Experts of a small language model.
Size: 12 layers, width 160, 54.2M parameters.
Experts: 256 experts in each of 10 layers, 32 clamped SwiGLU neurons an expert, 8 picks a token, a shared expert of 64 neurons.
Training: a variant of Muon for the experts, 657M tokens.
Below are experts of layer 8 (counted from 0) of a mixture-of-experts language model. Rows are named router (the router's row for the expert), gate (a neuron's input weights, with its number), up (a neuron's input weights, with its number) and show model dimensions 32-63. Each number is 50 + 10 x the weight over its row's rms, rounded and kept within 0 to 99.
Before each expert's rows: a language model's description of what the expert responds to. This comes from a sample of Wikipedia text that the model never trained on.

# expert 1
It responds to: Infobox and taxobox fields. Tokens closing a field value in infoboxes and lists, such as line breaks, pipes, title counts and taxonomy ranks like Animalia, Insecta, (12th title).
router:54 52 47 44 43 41 49 64 41 41 38 51 51 68 51 48 61 41 34 41 38 47 61 51 67 45 62 43 54 31 44 50
gate0:69 43 54 52 55 47 36 49 32 31 36 35 34 66 54 41 49 57 45 53 57 51 58 55 48 59 51 40 36 19 33 60
up0:61 47 36 55 54 53 48 48 36 35 42 39 46 58 44 49 58 54 51 53 60 54 45 45 44 52 53 51 45 34 49 72
gate1:47 30 50 39 42 46 44 46 42 61 44 63 53 47 42 65 57 47 45 55 54 51 71 53 61 44 49 64 54 66 50 51
up1:32 38 45 47 54 58 47 49 44 63 45 43 45 44 57 64 57 24 35 51 44 57 54 60 49 50 54 57 42 61 48 43
gate2:45 72 56 36 52 47 58 67 64 26 29 39 50 49 66 45 58 54 46 47 67 54 52 41 52 29 63 57 57 39 58 38
up2:37 54 56 48 49 46 47 64 52 34 50 36 54 51 36 52 59 52 40 46 57 60 59 56 51 53 65 43 51 40 47 43
gate3:47 49 54 47 56 44 56 56 40 52 56 46 59 56 52 61 57 65 47 45 55 38 55 66 74 52 63 42 49 52 52 53
up3:53 61 45 48 54 54 50 55 49 50 47 47 60 52 59 64 49 49 47 53 51 33 62 58 73 60 50 28 37 43 42 49
gate4:51 66 50 53 30 52 45 66 39 33 49 39 54 50 54 57 52 61 39 39 55 58 45 60 51 52 49 47 43 50 42 56
up4:44 58 49 40 39 50 50 70 35 31 53 48 50 53 50 49 62 47 12 27 62 44 47 52 54 61 41 58 46 43 28 47
gate5:48 57 44 43 62 52 57 48 50 54 56 60 65 38 53 45 55 45 48 47 25 49 48 50 56 55 49 49 56 71 39 55
up5:62 56 50 59 64 48 51 39 46 59 51 54 75 36 52 36 52 49 47 50 38 54 40 46 60 54 51 47 61 57 33 56
gate6:62 43 31 53 25 41 53 43 53 49 57 48 53 49 57 60 53 49 55 50 47 40 45 62 55 45 58 49 49 53 40 46
up6:63 46 41 58 49 47 47 47 50 45 60 55 40 52 32 68 65 45 41 45 53 57 45 33 62 43 53 50 50 65 45 32
gate7:49 54 33 52 58 65 41 43 45 56 30 65 46 53 38 46 61 45 38 58 52 41 61 38 56 59 57 45 44 57 72 49
up7:44 61 34 52 36 61 48 58 39 54 48 51 64 61 60 33 53 52 29 28 39 53 62 53 61 45 73 48 51 45 61 44
gate8:59 49 61 53 51 48 47 56 53 56 51 37 49 54 47 48 45 45 33 49 66 48 55 68 61 52 31 50 36 58 47 38
up8:46 47 56 52 40 42 35 54 47 50 37 39 53 68 50 36 56 44 41 51 71 32 59 65 60 54 28 53 56 52 41 36
gate9:31 55 58 63 58 55 55 47 47 45 49 52 53 64 55 47 63 58 48 61 47 53 49 65 58 40 49 54 22 31 65 40
up9:38 42 60 54 31 48 37 67 44 49 46 61 46 56 46 54 43 55 49 57 48 42 50 42 43 57 45 50 44 39 47 44
gate10:41 46 66 48 71 54 34 45 39 47 58 37 29 41 50 44 53 47 40 37 65 41 42 36 48 41 53 56 54 54 56 68
up10:49 52 67 46 67 59 44 40 46 45 55 39 36 40 40 36 51 42 45 47 74 41 41 32 61 49 45 60 56 61 59 65
gate11:47 33 35 57 45 53 40 47 42 57 47 57 72 48 52 48 42 60 47 48 57 47 48 50 52 46 61 53 66 53 61 49
up11:64 39 43 59 52 61 32 48 49 56 56 51 79 46 63 47 48 48 39 53 58 47 47 40 56 49 65 70 37 60 64 57

# expert 5
It responds to: Subject-opening determiners. Determiners and words opening a sentence subject or clause subject, such as The, This, His, no, same, often after a period or "that".
router:58 72 38 43 57 59 49 52 52 46 34 49 52 52 48 43 66 34 34 47 60 46 51 47 53 49 47 42 52 54 59 42
gate0:40 58 60 52 59 49 45 48 43 52 51 74 33 55 32 54 58 57 46 55 49 39 38 46 56 58 55 69 41 58 59 41
up0:56 59 52 69 60 62 55 30 52 47 41 55 58 49 28 51 57 45 62 35 52 48 47 54 49 45 51 47 31 69 74 41
gate1:44 60 61 51 42 60 35 62 49 64 51 68 42 41 40 47 59 51 40 51 45 33 52 36 54 57 42 54 61 66 68 54
up1:52 59 42 65 37 52 48 49 60 51 64 58 57 26 55 57 62 42 33 52 58 30 50 49 59 45 44 51 65 46 63 61
gate2:51 54 45 54 53 75 48 46 60 57 47 51 49 61 42 51 56 40 72 43 50 50 48 50 44 45 43 55 44 57 47 50
up2:47 68 44 54 47 45 57 32 51 57 53 56 31 21 40 48 40 52 49 52 65 55 44 68 41 43 40 61 40 44 52 38
gate3:44 62 62 31 64 70 48 54 40 55 59 45 53 41 57 43 64 53 46 47 31 58 45 58 39 43 58 51 54 55 45 45
up3:51 59 42 41 53 54 52 44 43 53 46 53 52 31 64 54 55 52 44 46 49 61 53 64 42 42 50 59 43 44 40 42
gate4:63 42 42 49 63 56 44 43 40 43 43 58 51 71 65 36 71 39 58 52 69 63 55 54 36 63 43 39 57 48 50 43
up4:62 44 45 43 50 58 39 51 49 43 41 56 49 51 55 26 73 33 41 51 62 66 57 53 39 50 52 34 46 47 49 48
gate5:58 36 41 57 62 47 53 72 37 42 63 46 57 74 46 59 60 42 46 47 38 40 52 42 46 47 52 54 57 42 59 75
up5:63 54 47 47 63 41 52 65 62 46 39 31 79 55 60 53 51 46 51 45 52 48 52 56 57 35 44 34 54 53 50 76
gate6:65 45 64 65 43 55 52 52 49 59 60 66 56 46 42 44 51 52 57 45 55 53 66 52 39 46 52 36 53 63 26 54
up6:50 54 49 51 54 54 50 50 63 56 47 57 38 48 55 62 51 54 45 43 66 62 67 58 45 48 52 44 40 59 34 58
gate7:67 63 50 40 53 46 35 50 47 47 59 54 58 43 52 44 58 34 45 53 56 46 71 36 66 50 59 29 64 66 48 61
up7:49 68 42 45 57 52 45 45 47 56 52 42 57 57 41 44 57 46 48 50 68 45 57 51 56 45 48 25 53 62 61 52
gate8:49 62 51 34 68 54 43 45 46 50 62 47 54 42 50 52 69 47 42 51 53 53 51 36 69 64 48 33 62 42 40 43
up8:50 66 44 41 73 43 40 26 43 49 45 58 51 50 36 51 76 55 40 54 58 53 56 26 56 54 31 33 49 47 58 31
gate9:47 70 50 53 33 48 51 44 45 41 33 49 50 53 49 46 53 39 38 35 59 53 37 47 42 35 49 48 59 51 48 51
up9:58 72 37 45 31 44 60 53 50 29 57 64 42 46 61 41 63 38 46 43 59 47 50 52 50 50 55 48 53 38 50 45
gate10:58 62 38 57 35 42 63 44 58 46 44 56 57 55 62 31 51 66 37 55 61 46 60 44 33 47 42 32 62 52 45 45
up10:60 65 44 42 55 58 62 46 48 41 48 56 68 67 49 45 50 71 36 47 47 50 49 38 44 64 48 42 50 48 47 60
gate11:47 44 55 50 36 42 46 47 60 42 49 47 36 53 45 44 54 58 57 50 43 61 49 43 54 43 43 51 65 49 60 46
up11:46 51 55 41 42 63 38 42 69 53 53 57 37 41 44 55 45 72 43 55 55 52 28 53 46 46 62 58 77 38 47 51

# expert 3
It responds to: Organization name pieces. Word pieces inside proper names of companies, military units, institutions and awards, e.g. Steel, Bulldog, Cutlery, Infantry, Airport.
router:64 59 36 41 39 52 54 51 58 46 24 47 41 69 49 42 55 56 48 69 47 53 49 49 63 38 62 54 39 47 52 42
gate0:52 53 43 48 53 55 43 37 33 43 43 61 37 50 58 56 63 48 36 47 49 53 43 46 48 57 60 37 29 46 55 33
up0:61 46 36 45 37 44 51 58 54 38 36 59 33 44 49 38 71 49 54 61 52 69 46 42 64 57 69 43 49 38 54 48
gate1:40 49 54 55 53 51 52 30 55 41 50 67 55 34 42 46 54 74 48 31 43 70 35 42 50 46 37 60 53 60 40 36
up1:34 47 23 58 55 60 48 42 46 57 55 56 67 42 45 51 64 57 40 58 37 71 56 51 55 46 54 72 53 62 46 58
gate2:48 39 59 51 50 59 61 37 44 65 37 44 50 50 45 52 48 41 72 52 46 47 56 52 45 58 55 46 64 69 51 49
up2:49 43 46 60 37 50 42 52 42 47 28 44 45 59 49 72 65 42 62 34 53 51 38 53 47 42 46 39 46 64 63 47
gate3:58 59 37 27 48 63 59 57 43 39 40 75 53 62 35 46 46 45 51 53 54 60 49 46 47 56 54 47 44 62 52 49
up3:64 56 40 17 44 45 61 51 48 41 50 59 42 53 53 44 35 35 50 39 46 64 56 56 53 39 42 39 35 45 61 47
gate4:62 48 44 49 35 51 41 32 35 47 56 59 60 42 43 67 50 52 29 34 45 50 42 54 68 46 51 54 51 49 52 40
up4:55 43 36 35 64 39 61 51 50 54 53 29 45 43 35 56 44 53 43 57 44 55 43 53 52 56 46 62 37 50 47 45
gate5:57 48 37 62 39 44 59 54 52 56 51 60 52 60 63 48 41 50 58 54 58 54 49 38 65 44 51 23 59 63 58 38
up5:47 43 52 52 37 41 47 22 51 46 39 43 52 33 39 36 59 42 48 45 48 58 54 65 69 43 45 53 46 48 61 52
gate6:56 57 64 56 45 41 40 32 52 44 49 62 43 40 71 26 54 40 59 49 57 48 68 55 81 59 62 52 67 42 40 38
up6:42 62 47 44 44 52 39 32 34 43 55 49 24 61 60 55 49 24 58 59 54 54 48 58 31 28 52 56 38 62 46 35
gate7:41 56 46 44 33 39 43 46 53 64 52 56 31 55 43 52 47 48 42 35 39 52 56 44 66 44 49 54 57 53 60 55
up7:34 47 49 49 49 41 32 46 57 61 52 64 24 68 37 40 55 51 40 49 40 58 59 42 47 54 52 57 51 53 66 46
gate8:65 58 41 44 35 60 62 59 56 33 53 39 61 58 43 54 55 61 57 63 49 54 64 44 54 24 61 66 56 49 48 47
up8:65 45 44 48 32 47 73 79 59 42 47 47 51 62 31 57 46 46 54 50 55 60 53 65 56 45 35 67 45 64 44 46
gate9:36 50 50 56 54 48 54 32 48 53 62 44 38 56 38 60 57 44 40 55 37 48 55 57 57 48 46 60 46 70 56 50
up9:46 58 45 52 53 60 66 56 45 53 46 46 51 60 58 43 60 53 46 67 61 59 29 51 54 46 44 50 48 51 42 51
gate10:46 69 44 53 40 52 47 49 41 53 43 42 46 58 38 52 48 59 40 55 38 46 57 50 78 40 48 37 58 43 66 54
up10:53 52 62 45 49 32 42 52 30 50 39 41 42 61 35 65 53 49 24 60 56 52 46 73 57 47 51 41 54 42 66 41
gate11:54 54 38 53 42 48 52 39 63 49 45 61 31 62 30 54 54 39 57 50 49 52 55 58 46 53 57 47 40 73 56 45
up11:63 52 31 49 33 31 51 39 61 67 33 59 30 60 34 54 59 47 70 52 60 36 51 46 64 42 48 46 44 55 53 55

# expert 27
It responds to: Years in lists. Four-digit years, often opening date ranges or in parentheses, in career lists, tables and headings, e.g. 1969, 2010–, (202.
router:51 64 50 47 43 43 57 68 49 57 43 54 53 63 46 60 76 36 41 50 50 64 49 51 60 46 59 29 56 65 63 33
gate0:46 44 42 43 62 60 66 49 55 47 67 52 43 48 54 43 38 54 56 52 50 61 37 38 50 48 44 33 54 56 44 69
up0:64 59 76 41 56 55 47 38 52 40 47 31 36 37 50 50 37 45 37 62 65 43 49 38 56 35 59 50 59 46 58 54
gate1:35 55 51 35 31 56 41 42 52 52 51 60 41 55 31 49 51 45 55 52 67 49 47 44 74 60 47 62 59 45 52 37
up1:61 61 44 51 36 45 43 59 36 51 38 52 56 54 57 59 37 34 56 45 58 54 50 44 62 65 46 46 30 58 40 45
gate2:69 58 38 47 46 29 39 49 33 41 51 55 49 47 31 55 59 58 63 55 53 42 50 41 51 38 44 54 61 64 32 37
up2:53 47 45 59 41 47 47 64 41 57 59 37 39 41 63 52 47 44 45 41 38 46 51 48 60 29 36 35 52 42 33 43
gate3:39 51 50 59 50 61 51 62 49 48 50 57 45 52 43 44 43 64 53 54 55 37 62 47 60 52 45 46 64 41 45 57
up3:67 63 68 59 58 57 49 57 49 53 59 53 43 54 27 38 50 38 53 46 51 44 46 47 56 54 53 45 59 60 38 53
gate4:42 43 38 56 39 36 49 39 41 53 46 48 56 45 58 68 69 38 50 38 41 68 79 45 40 35 52 54 44 56 50 33
up4:43 51 43 56 37 57 52 58 37 58 41 57 51 60 43 74 66 30 50 43 43 64 70 43 39 40 64 41 45 53 50 37
gate5:44 61 44 52 58 43 64 60 75 28 52 63 44 55 51 76 56 61 37 43 54 51 51 42 54 30 59 37 59 53 42 46
up5:43 60 51 53 66 58 60 47 53 36 70 69 46 53 48 56 61 60 43 43 65 47 69 48 56 37 49 49 76 54 56 61
gate6:52 55 45 61 62 45 49 46 52 65 37 47 58 53 47 47 47 38 54 32 51 47 37 35 47 60 57 37 64 25 50 40
up6:38 56 55 46 56 37 36 34 38 54 38 51 52 52 28 61 54 34 46 36 51 64 62 54 54 44 50 35 52 30 43 39
gate7:53 51 49 45 53 41 50 84 57 59 37 56 44 41 38 84 72 64 40 40 48 64 41 47 49 34 46 46 42 54 49 38
up7:50 52 58 49 62 42 61 60 51 60 37 52 45 25 54 69 59 50 53 37 40 63 53 49 56 41 41 43 47 44 56 44
gate8:41 54 62 59 56 46 52 26 36 51 42 48 35 36 29 44 49 37 46 53 34 55 60 60 49 64 52 37 53 50 44 37
up8:54 44 48 41 47 42 42 45 52 53 38 60 53 57 34 53 64 36 53 39 52 68 43 63 62 52 66 56 51 41 53 55
gate9:47 59 58 44 50 57 52 58 52 41 47 33 60 80 41 46 49 46 57 40 31 56 52 63 46 58 59 62 60 44 63 53
up9:36 61 58 58 48 58 57 64 48 54 53 32 59 69 47 51 49 53 68 40 35 47 49 64 50 58 60 42 67 44 64 61
gate10:51 40 32 56 41 38 46 49 55 47 60 56 60 28 36 55 47 52 49 62 47 34 39 56 33 55 53 57 58 56 48 54
up10:51 64 31 60 56 62 53 36 49 61 62 51 57 43 43 54 62 51 55 50 55 46 56 44 43 62 58 64 67 62 36 57
gate11:38 64 56 36 43 48 55 51 78 51 55 61 47 58 44 53 66 42 52 65 62 53 46 32 45 57 45 60 65 52 47 34
up11:43 50 59 48 51 26 48 44 51 56 45 75 56 61 63 52 48 57 50 64 52 51 33 48 50 69 54 54 69 62 54 27

# expert 54
It responds to: Birth and death years. Years and closing parentheses in birth and death dates after Born:, Died: or (born, such as 1980), 1951 (age, plus words after is.
router:60 67 60 53 52 35 60 47 62 26 39 44 45 50 36 48 59 44 49 44 36 48 63 38 63 56 59 60 55 58 53 38
gate0:57 58 29 50 49 25 44 51 43 49 30 59 44 39 47 43 65 55 47 48 54 54 53 40 54 59 56 41 46 50 54 47
up0:65 73 44 59 36 54 39 48 41 45 41 48 42 39 41 56 48 52 65 48 54 64 49 43 48 50 49 47 71 44 50 44
gate1:66 57 47 40 56 34 34 78 42 52 45 54 54 42 39 52 62 48 50 59 64 49 52 50 65 51 61 44 47 45 56 61
up1:51 53 66 60 51 28 54 64 52 45 51 46 60 55 42 42 59 42 78 58 41 39 59 41 58 49 51 40 44 43 59 56
gate2:53 67 16 58 32 58 54 69 57 42 44 51 59 47 43 54 74 33 46 39 48 61 43 46 51 47 64 45 51 54 69 56
up2:55 56 37 61 36 62 58 47 57 45 43 35 50 38 38 60 69 48 44 52 37 48 43 32 45 54 45 60 46 53 74 56
gate3:70 53 58 51 47 42 58 45 62 46 39 41 64 39 50 68 43 46 55 58 36 60 64 46 69 42 58 51 55 43 41 33
up3:70 61 65 56 50 40 57 44 54 49 43 43 57 45 47 56 47 40 77 54 37 57 71 55 53 50 46 60 63 47 35 30
gate4:45 42 54 37 50 53 57 53 41 33 61 60 50 43 52 41 76 60 22 48 58 48 40 29 54 49 39 56 52 59 41 52
up4:55 43 67 51 58 41 59 53 55 41 56 62 54 46 51 49 59 55 36 51 59 55 34 27 59 54 47 69 44 65 40 60
gate5:46 50 73 52 33 49 51 57 49 46 60 56 44 49 14 49 68 57 55 53 52 56 64 48 52 39 50 50 53 59 46 58
up5:43 58 51 59 41 48 47 53 43 47 42 55 49 49 25 48 70 53 48 58 42 46 53 40 42 28 63 38 53 70 53 39
gate6:49 60 35 43 47 40 50 60 51 53 36 50 47 48 52 46 63 42 52 54 62 43 39 66 60 44 33 48 59 52 59 70
up6:59 50 49 58 46 42 47 55 63 45 48 38 51 50 60 49 57 36 44 44 53 40 52 51 72 37 49 35 55 68 45 59
gate7:59 58 56 49 58 40 44 43 52 43 46 56 51 56 38 47 44 63 33 34 49 51 65 45 54 49 58 53 57 65 54 45
up7:55 58 56 54 44 44 39 43 55 46 41 65 42 67 45 51 55 45 42 25 61 62 56 46 47 52 51 51 49 59 55 25
gate8:55 73 45 57 44 50 38 51 59 50 50 61 62 47 52 52 68 36 40 72 54 46 49 34 49 49 50 38 60 57 69 57
up8:50 67 50 56 48 45 44 57 62 51 37 45 59 45 66 53 60 32 37 58 43 59 52 37 53 55 43 45 62 66 62 66
gate9:55 67 52 47 46 60 71 43 54 44 69 61 55 48 69 46 47 49 53 56 47 33 53 58 74 51 55 45 64 41 66 71
up9:54 66 52 38 57 53 51 49 57 54 51 53 57 47 55 49 64 56 59 52 47 41 55 43 53 43 38 51 57 53 48 64
gate10:79 42 51 54 61 61 49 61 56 47 49 33 52 51 57 42 35 47 43 46 38 41 35 57 59 55 46 46 58 37 53 49
up10:66 55 51 45 59 42 47 54 50 34 38 48 39 48 45 43 44 39 55 53 38 34 51 56 44 52 44 59 66 50 49 70
gate11:55 76 74 44 66 62 59 49 64 38 45 45 57 39 58 40 44 67 42 57 49 37 41 39 58 42 37 59 58 54 59 45
up11:55 72 69 28 69 64 50 63 55 47 34 51 57 39 61 39 52 59 43 56 60 51 34 48 44 42 25 66 54 57 66 54

# expert 33
It responds to: Digits in formulas, codes. Single digits and symbols inside chemical names, SMILES strings, formulas, prices and codes, e.g. _{2}, $, £, C1.
router:58 65 42 31 36 61 44 63 53 41 47 74 50 57 53 53 45 46 45 44 50 47 58 48 58 53 46 50 47 57 61 50
gate0:58 42 40 63 59 36 56 40 47 55 61 52 53 57 60 46 57 45 41 46 38 49 73 44 42 39 51 42 39 56 60 50
up0:42 50 42 49 48 32 64 56 50 50 55 48 50 42 38 44 49 51 38 44 57 57 54 45 28 33 38 53 63 38 63 62
gate1:70 54 28 52 49 53 45 50 40 38 36 66 45 56 68 39 48 71 56 37 42 55 60 38 60 43 44 47 54 57 47 41
up1:56 52 35 50 49 58 51 54 49 58 55 64 47 70 42 28 43 68 46 53 55 55 52 50 40 43 51 41 47 67 51 49
gate2:54 35 32 46 44 75 60 67 57 61 50 58 49 53 28 47 70 56 55 66 43 55 51 41 59 41 13 48 33 34 48 37
up2:57 57 37 46 58 58 51 58 54 58 54 61 72 45 32 57 51 46 45 58 63 57 45 36 59 61 49 54 30 51 62 44
gate3:45 65 41 59 40 69 52 64 52 59 58 36 57 69 44 37 43 45 41 45 45 53 38 56 49 47 48 31 59 39 50 46
up3:50 69 43 47 50 66 57 66 64 47 57 49 60 47 45 48 45 41 58 47 40 55 42 54 64 58 40 37 45 36 52 45
gate4:58 52 47 45 43 42 53 40 48 55 50 63 39 38 47 58 38 50 56 48 65 72 64 66 57 53 48 50 44 54 44 39
up4:50 50 51 30 54 61 58 58 48 51 66 50 55 44 47 56 46 63 51 56 59 76 57 54 48 59 50 54 53 59 41 49
gate5:56 52 44 34 39 64 45 60 66 57 53 48 35 62 43 39 48 40 27 43 40 50 51 55 48 63 58 50 42 52 62 49
up5:48 48 48 39 45 57 43 52 56 52 46 61 35 45 43 32 65 43 48 50 41 55 53 56 45 61 42 53 55 47 69 67
gate6:44 54 53 34 39 63 58 52 35 60 59 42 49 35 63 50 54 29 34 44 45 38 37 59 53 46 31 41 59 48 50 44
up6:69 42 45 27 48 54 52 63 50 62 43 55 48 46 50 49 52 48 53 39 41 64 42 61 53 55 42 47 50 51 36 50
gate7:33 47 52 53 45 51 51 50 55 44 61 52 53 47 48 58 58 59 54 39 40 55 54 43 53 37 50 37 45 35 40 47
up7:48 32 55 38 31 54 53 47 50 57 61 57 64 52 52 50 47 40 64 32 44 56 49 46 51 49 44 58 17 63 50 46
gate8:37 54 45 71 42 53 43 47 44 49 51 33 48 51 48 41 57 61 36 47 39 38 63 62 47 43 55 60 39 52 63 51
up8:52 62 54 26 45 48 36 47 54 42 35 56 41 52 44 60 53 60 57 56 52 61 42 48 38 42 31 69 34 62 48 47
gate9:52 67 57 39 51 44 37 60 43 52 59 54 45 51 50 45 59 45 39 63 74 39 53 47 56 52 69 48 27 44 50 38
up9:51 63 56 33 50 51 37 43 53 59 51 49 40 64 50 73 57 50 31 54 66 43 48 51 55 59 57 45 46 39 42 48
gate10:58 55 55 46 54 55 40 63 39 45 39 55 51 42 55 57 62 48 28 61 57 50 57 55 55 25 60 73 45 63 61 51
up10:48 47 43 46 54 46 55 66 53 56 55 58 47 55 45 52 34 53 60 49 64 61 34 75 62 40 44 47 71 42 46 42
gate11:66 51 41 57 41 49 37 59 39 42 48 58 48 54 54 48 50 34 29 33 47 49 63 63 52 43 46 55 53 55 43 48
up11:65 47 39 56 48 55 39 54 55 42 43 68 43 45 66 48 50 39 46 43 34 49 54 63 54 42 37 44 50 63 51 54

# expert 45
It responds to: Table cells, LaTeX. Table cell contents and separators such as |, 0, A, plus LaTeX math variables and commands such as \frac, $U$, _.
router:60 47 37 37 49 60 43 55 59 47 39 66 45 55 35 33 62 55 32 45 52 50 77 54 58 46 45 57 35 66 67 33
gate0:46 47 67 35 39 55 51 47 56 51 53 68 46 41 59 42 41 52 56 46 51 59 60 39 61 48 52 42 44 68 54 68
up0:49 50 35 42 52 54 39 31 65 44 49 59 31 43 50 39 45 55 51 49 54 48 77 55 50 44 41 42 50 58 61 38
gate1:57 48 38 43 56 59 55 48 60 57 44 62 57 54 59 53 59 66 58 43 51 37 65 62 51 49 38 58 41 54 59 53
up1:52 44 37 37 50 79 52 56 67 37 52 57 60 58 59 50 71 60 43 50 49 55 56 61 45 59 45 54 26 56 53 60
gate2:50 59 54 48 43 47 51 55 52 50 62 51 49 35 38 46 57 63 29 35 42 43 69 75 58 51 72 49 70 58 59 48
up2:51 55 65 46 53 46 38 45 65 39 48 31 56 40 34 42 51 46 40 73 52 52 60 66 49 63 62 62 74 59 46 58
gate3:66 31 46 46 55 50 51 56 43 47 52 48 50 44 49 44 45 41 63 51 39 50 62 41 69 58 53 31 44 35 50 48
up3:48 54 75 58 49 62 44 60 52 53 59 46 50 36 64 37 53 45 43 47 52 40 57 77 48 34 45 47 23 58 38 41
gate4:45 36 59 36 50 83 36 56 50 49 38 59 61 58 37 67 68 62 57 59 56 64 52 58 56 59 42 49 59 44 40 41
up4:56 42 59 42 47 53 29 63 59 37 63 32 48 57 40 67 52 54 46 48 53 71 68 42 48 57 54 40 37 42 47 48
gate5:70 66 52 32 59 51 48 63 48 53 32 40 46 39 47 58 51 27 53 40 42 35 52 39 58 65 33 52 49 45 46 28
up5:53 61 57 46 53 63 48 49 53 46 55 46 41 51 37 48 37 46 65 32 50 40 37 56 39 54 47 59 67 70 55 45
gate6:61 51 46 47 43 44 53 37 42 74 54 74 47 42 71 48 73 39 33 52 41 47 59 58 68 49 44 57 51 61 48 47
up6:55 45 37 38 55 60 50 59 48 58 47 69 38 53 62 48 45 44 55 61 45 50 52 49 37 42 60 49 50 75 42 70
gate7:60 60 38 65 62 39 45 66 45 44 59 52 45 42 67 49 48 25 44 65 58 47 46 41 53 45 56 49 57 42 38 63
up7:30 48 29 47 45 59 59 54 46 60 57 48 42 56 28 43 53 53 40 70 57 50 55 49 33 34 62 51 69 45 58 50
gate8:55 61 50 43 35 69 50 47 59 56 55 63 41 74 45 55 49 52 43 36 56 65 53 36 61 43 50 34 53 56 59 47
up8:49 43 44 33 39 62 37 50 49 47 54 57 47 51 48 64 51 50 52 51 40 49 66 46 50 43 51 42 59 59 62 43
gate9:64 48 36 45 60 46 57 69 39 62 61 40 42 39 42 43 46 54 44 61 65 43 60 64 64 42 50 67 41 53 44 61
up9:66 52 26 57 68 51 53 49 44 37 51 30 37 39 56 43 45 64 56 53 72 50 59 64 58 55 52 60 43 48 53 56
gate10:45 35 61 40 64 41 53 50 43 59 51 53 47 54 34 43 60 46 39 34 39 64 57 51 53 51 52 55 22 57 57 39
up10:45 39 49 50 59 59 58 53 45 49 47 48 44 49 22 25 45 62 52 48 56 40 51 55 51 60 59 48 48 43 41 33
gate11:58 54 49 35 40 57 55 43 52 52 56 53 43 38 58 61 52 49 62 36 52 49 66 57 57 62 46 20 62 52 59 45
up11:59 52 45 44 37 54 27 44 40 44 56 52 46 56 38 55 36 67 31 35 66 55 47 59 46 49 64 37 61 65 52 61

# expert 57
It responds to: Counts and quantities. Number words and numerals giving counts or measures, e.g. two, six, 120, 69, often followed by years, km or %.
router:51 64 54 42 45 50 65 64 58 42 44 61 49 51 49 48 51 49 55 41 42 55 49 45 56 48 46 43 54 48 62 61
gate0:65 49 52 49 33 74 40 64 67 45 44 52 36 57 48 48 50 45 60 35 43 49 32 61 53 49 49 49 44 48 52 54
up0:69 63 51 32 44 68 59 64 63 55 48 56 59 54 51 48 43 52 48 40 54 44 27 47 53 53 56 48 44 47 58 63
gate1:53 69 51 58 35 53 51 39 41 27 50 51 50 74 45 45 46 64 49 39 40 74 59 49 44 56 50 64 44 52 51 43
up1:56 59 46 62 46 39 43 47 57 26 58 44 58 59 42 38 47 55 59 43 60 65 46 60 39 55 46 51 39 52 57 39
gate2:30 69 47 47 58 43 45 67 52 45 48 57 51 53 48 60 53 25 52 40 36 57 62 40 38 52 42 35 35 33 41 59
up2:29 61 67 49 47 37 31 57 52 46 57 70 42 60 38 58 53 52 35 38 41 41 72 46 38 46 44 40 43 43 44 52
gate3:33 47 53 55 66 44 39 43 50 36 49 68 43 48 52 45 40 50 49 39 46 45 50 46 52 45 44 57 40 56 42 44
up3:33 58 52 67 53 57 66 53 36 44 56 50 46 47 52 26 36 70 49 44 51 46 47 58 57 55 51 58 42 39 54 50
gate4:48 51 64 54 36 67 72 45 53 54 46 38 57 50 49 59 51 60 40 55 53 43 49 49 69 60 42 56 52 46 52 46
up4:52 50 57 70 55 58 77 54 47 49 53 37 69 47 40 47 47 59 45 68 41 46 45 53 67 55 39 43 44 50 39 55
gate5:45 57 46 63 46 53 43 60 57 59 36 47 57 54 51 52 59 56 42 39 46 44 35 51 59 40 51 41 54 44 37 39
up5:32 60 56 73 41 61 45 41 41 66 41 30 45 57 38 36 56 66 31 54 47 40 49 48 63 35 50 42 69 53 45 72
gate6:56 49 42 37 39 75 42 54 48 54 42 55 53 44 49 38 44 54 43 62 43 54 52 58 55 62 56 44 47 66 46 58
up6:45 51 49 33 50 60 46 53 37 56 46 71 46 34 41 33 43 43 42 56 56 55 51 52 45 51 42 45 49 62 46 52
gate7:40 69 52 49 46 54 38 60 41 50 59 60 55 35 46 38 40 45 58 54 48 64 45 62 62 35 50 44 42 54 61 36
up7:55 67 56 40 42 32 41 49 47 51 52 59 32 42 53 50 47 46 61 43 52 50 37 53 62 44 50 39 35 56 58 38
gate8:49 57 52 50 47 56 48 62 59 35 57 51 38 47 37 56 53 46 50 36 54 67 62 39 54 54 44 74 45 58 59 48
up8:51 66 45 55 50 56 38 51 57 35 65 32 38 44 56 39 65 36 45 49 49 58 55 31 43 34 51 29 37 55 53 50
gate9:76 60 66 52 48 62 64 61 55 46 70 46 52 38 44 60 36 46 44 54 72 32 44 42 44 46 51 51 58 40 67 81
up9:74 47 46 67 53 63 59 63 56 64 36 49 41 74 33 57 51 55 57 60 62 43 40 39 66 58 49 52 49 61 58 41
gate10:55 50 67 47 58 44 53 44 49 51 41 75 58 46 31 53 35 38 70 52 64 57 40 46 54 62 47 50 52 31 56 43
up10:46 46 53 40 54 38 55 61 63 54 45 76 63 48 31 68 46 36 57 51 50 51 45 35 52 61 56 44 48 34 57 50
gate11:39 37 58 64 59 47 74 55 53 44 44 72 58 53 39 41 56 42 52 54 49 51 64 44 33 21 37 57 46 54 57 64
up11:42 47 51 49 56 45 76 58 64 49 64 45 53 50 45 52 59 23 73 63 52 54 52 37 48 48 37 53 53 49 58 72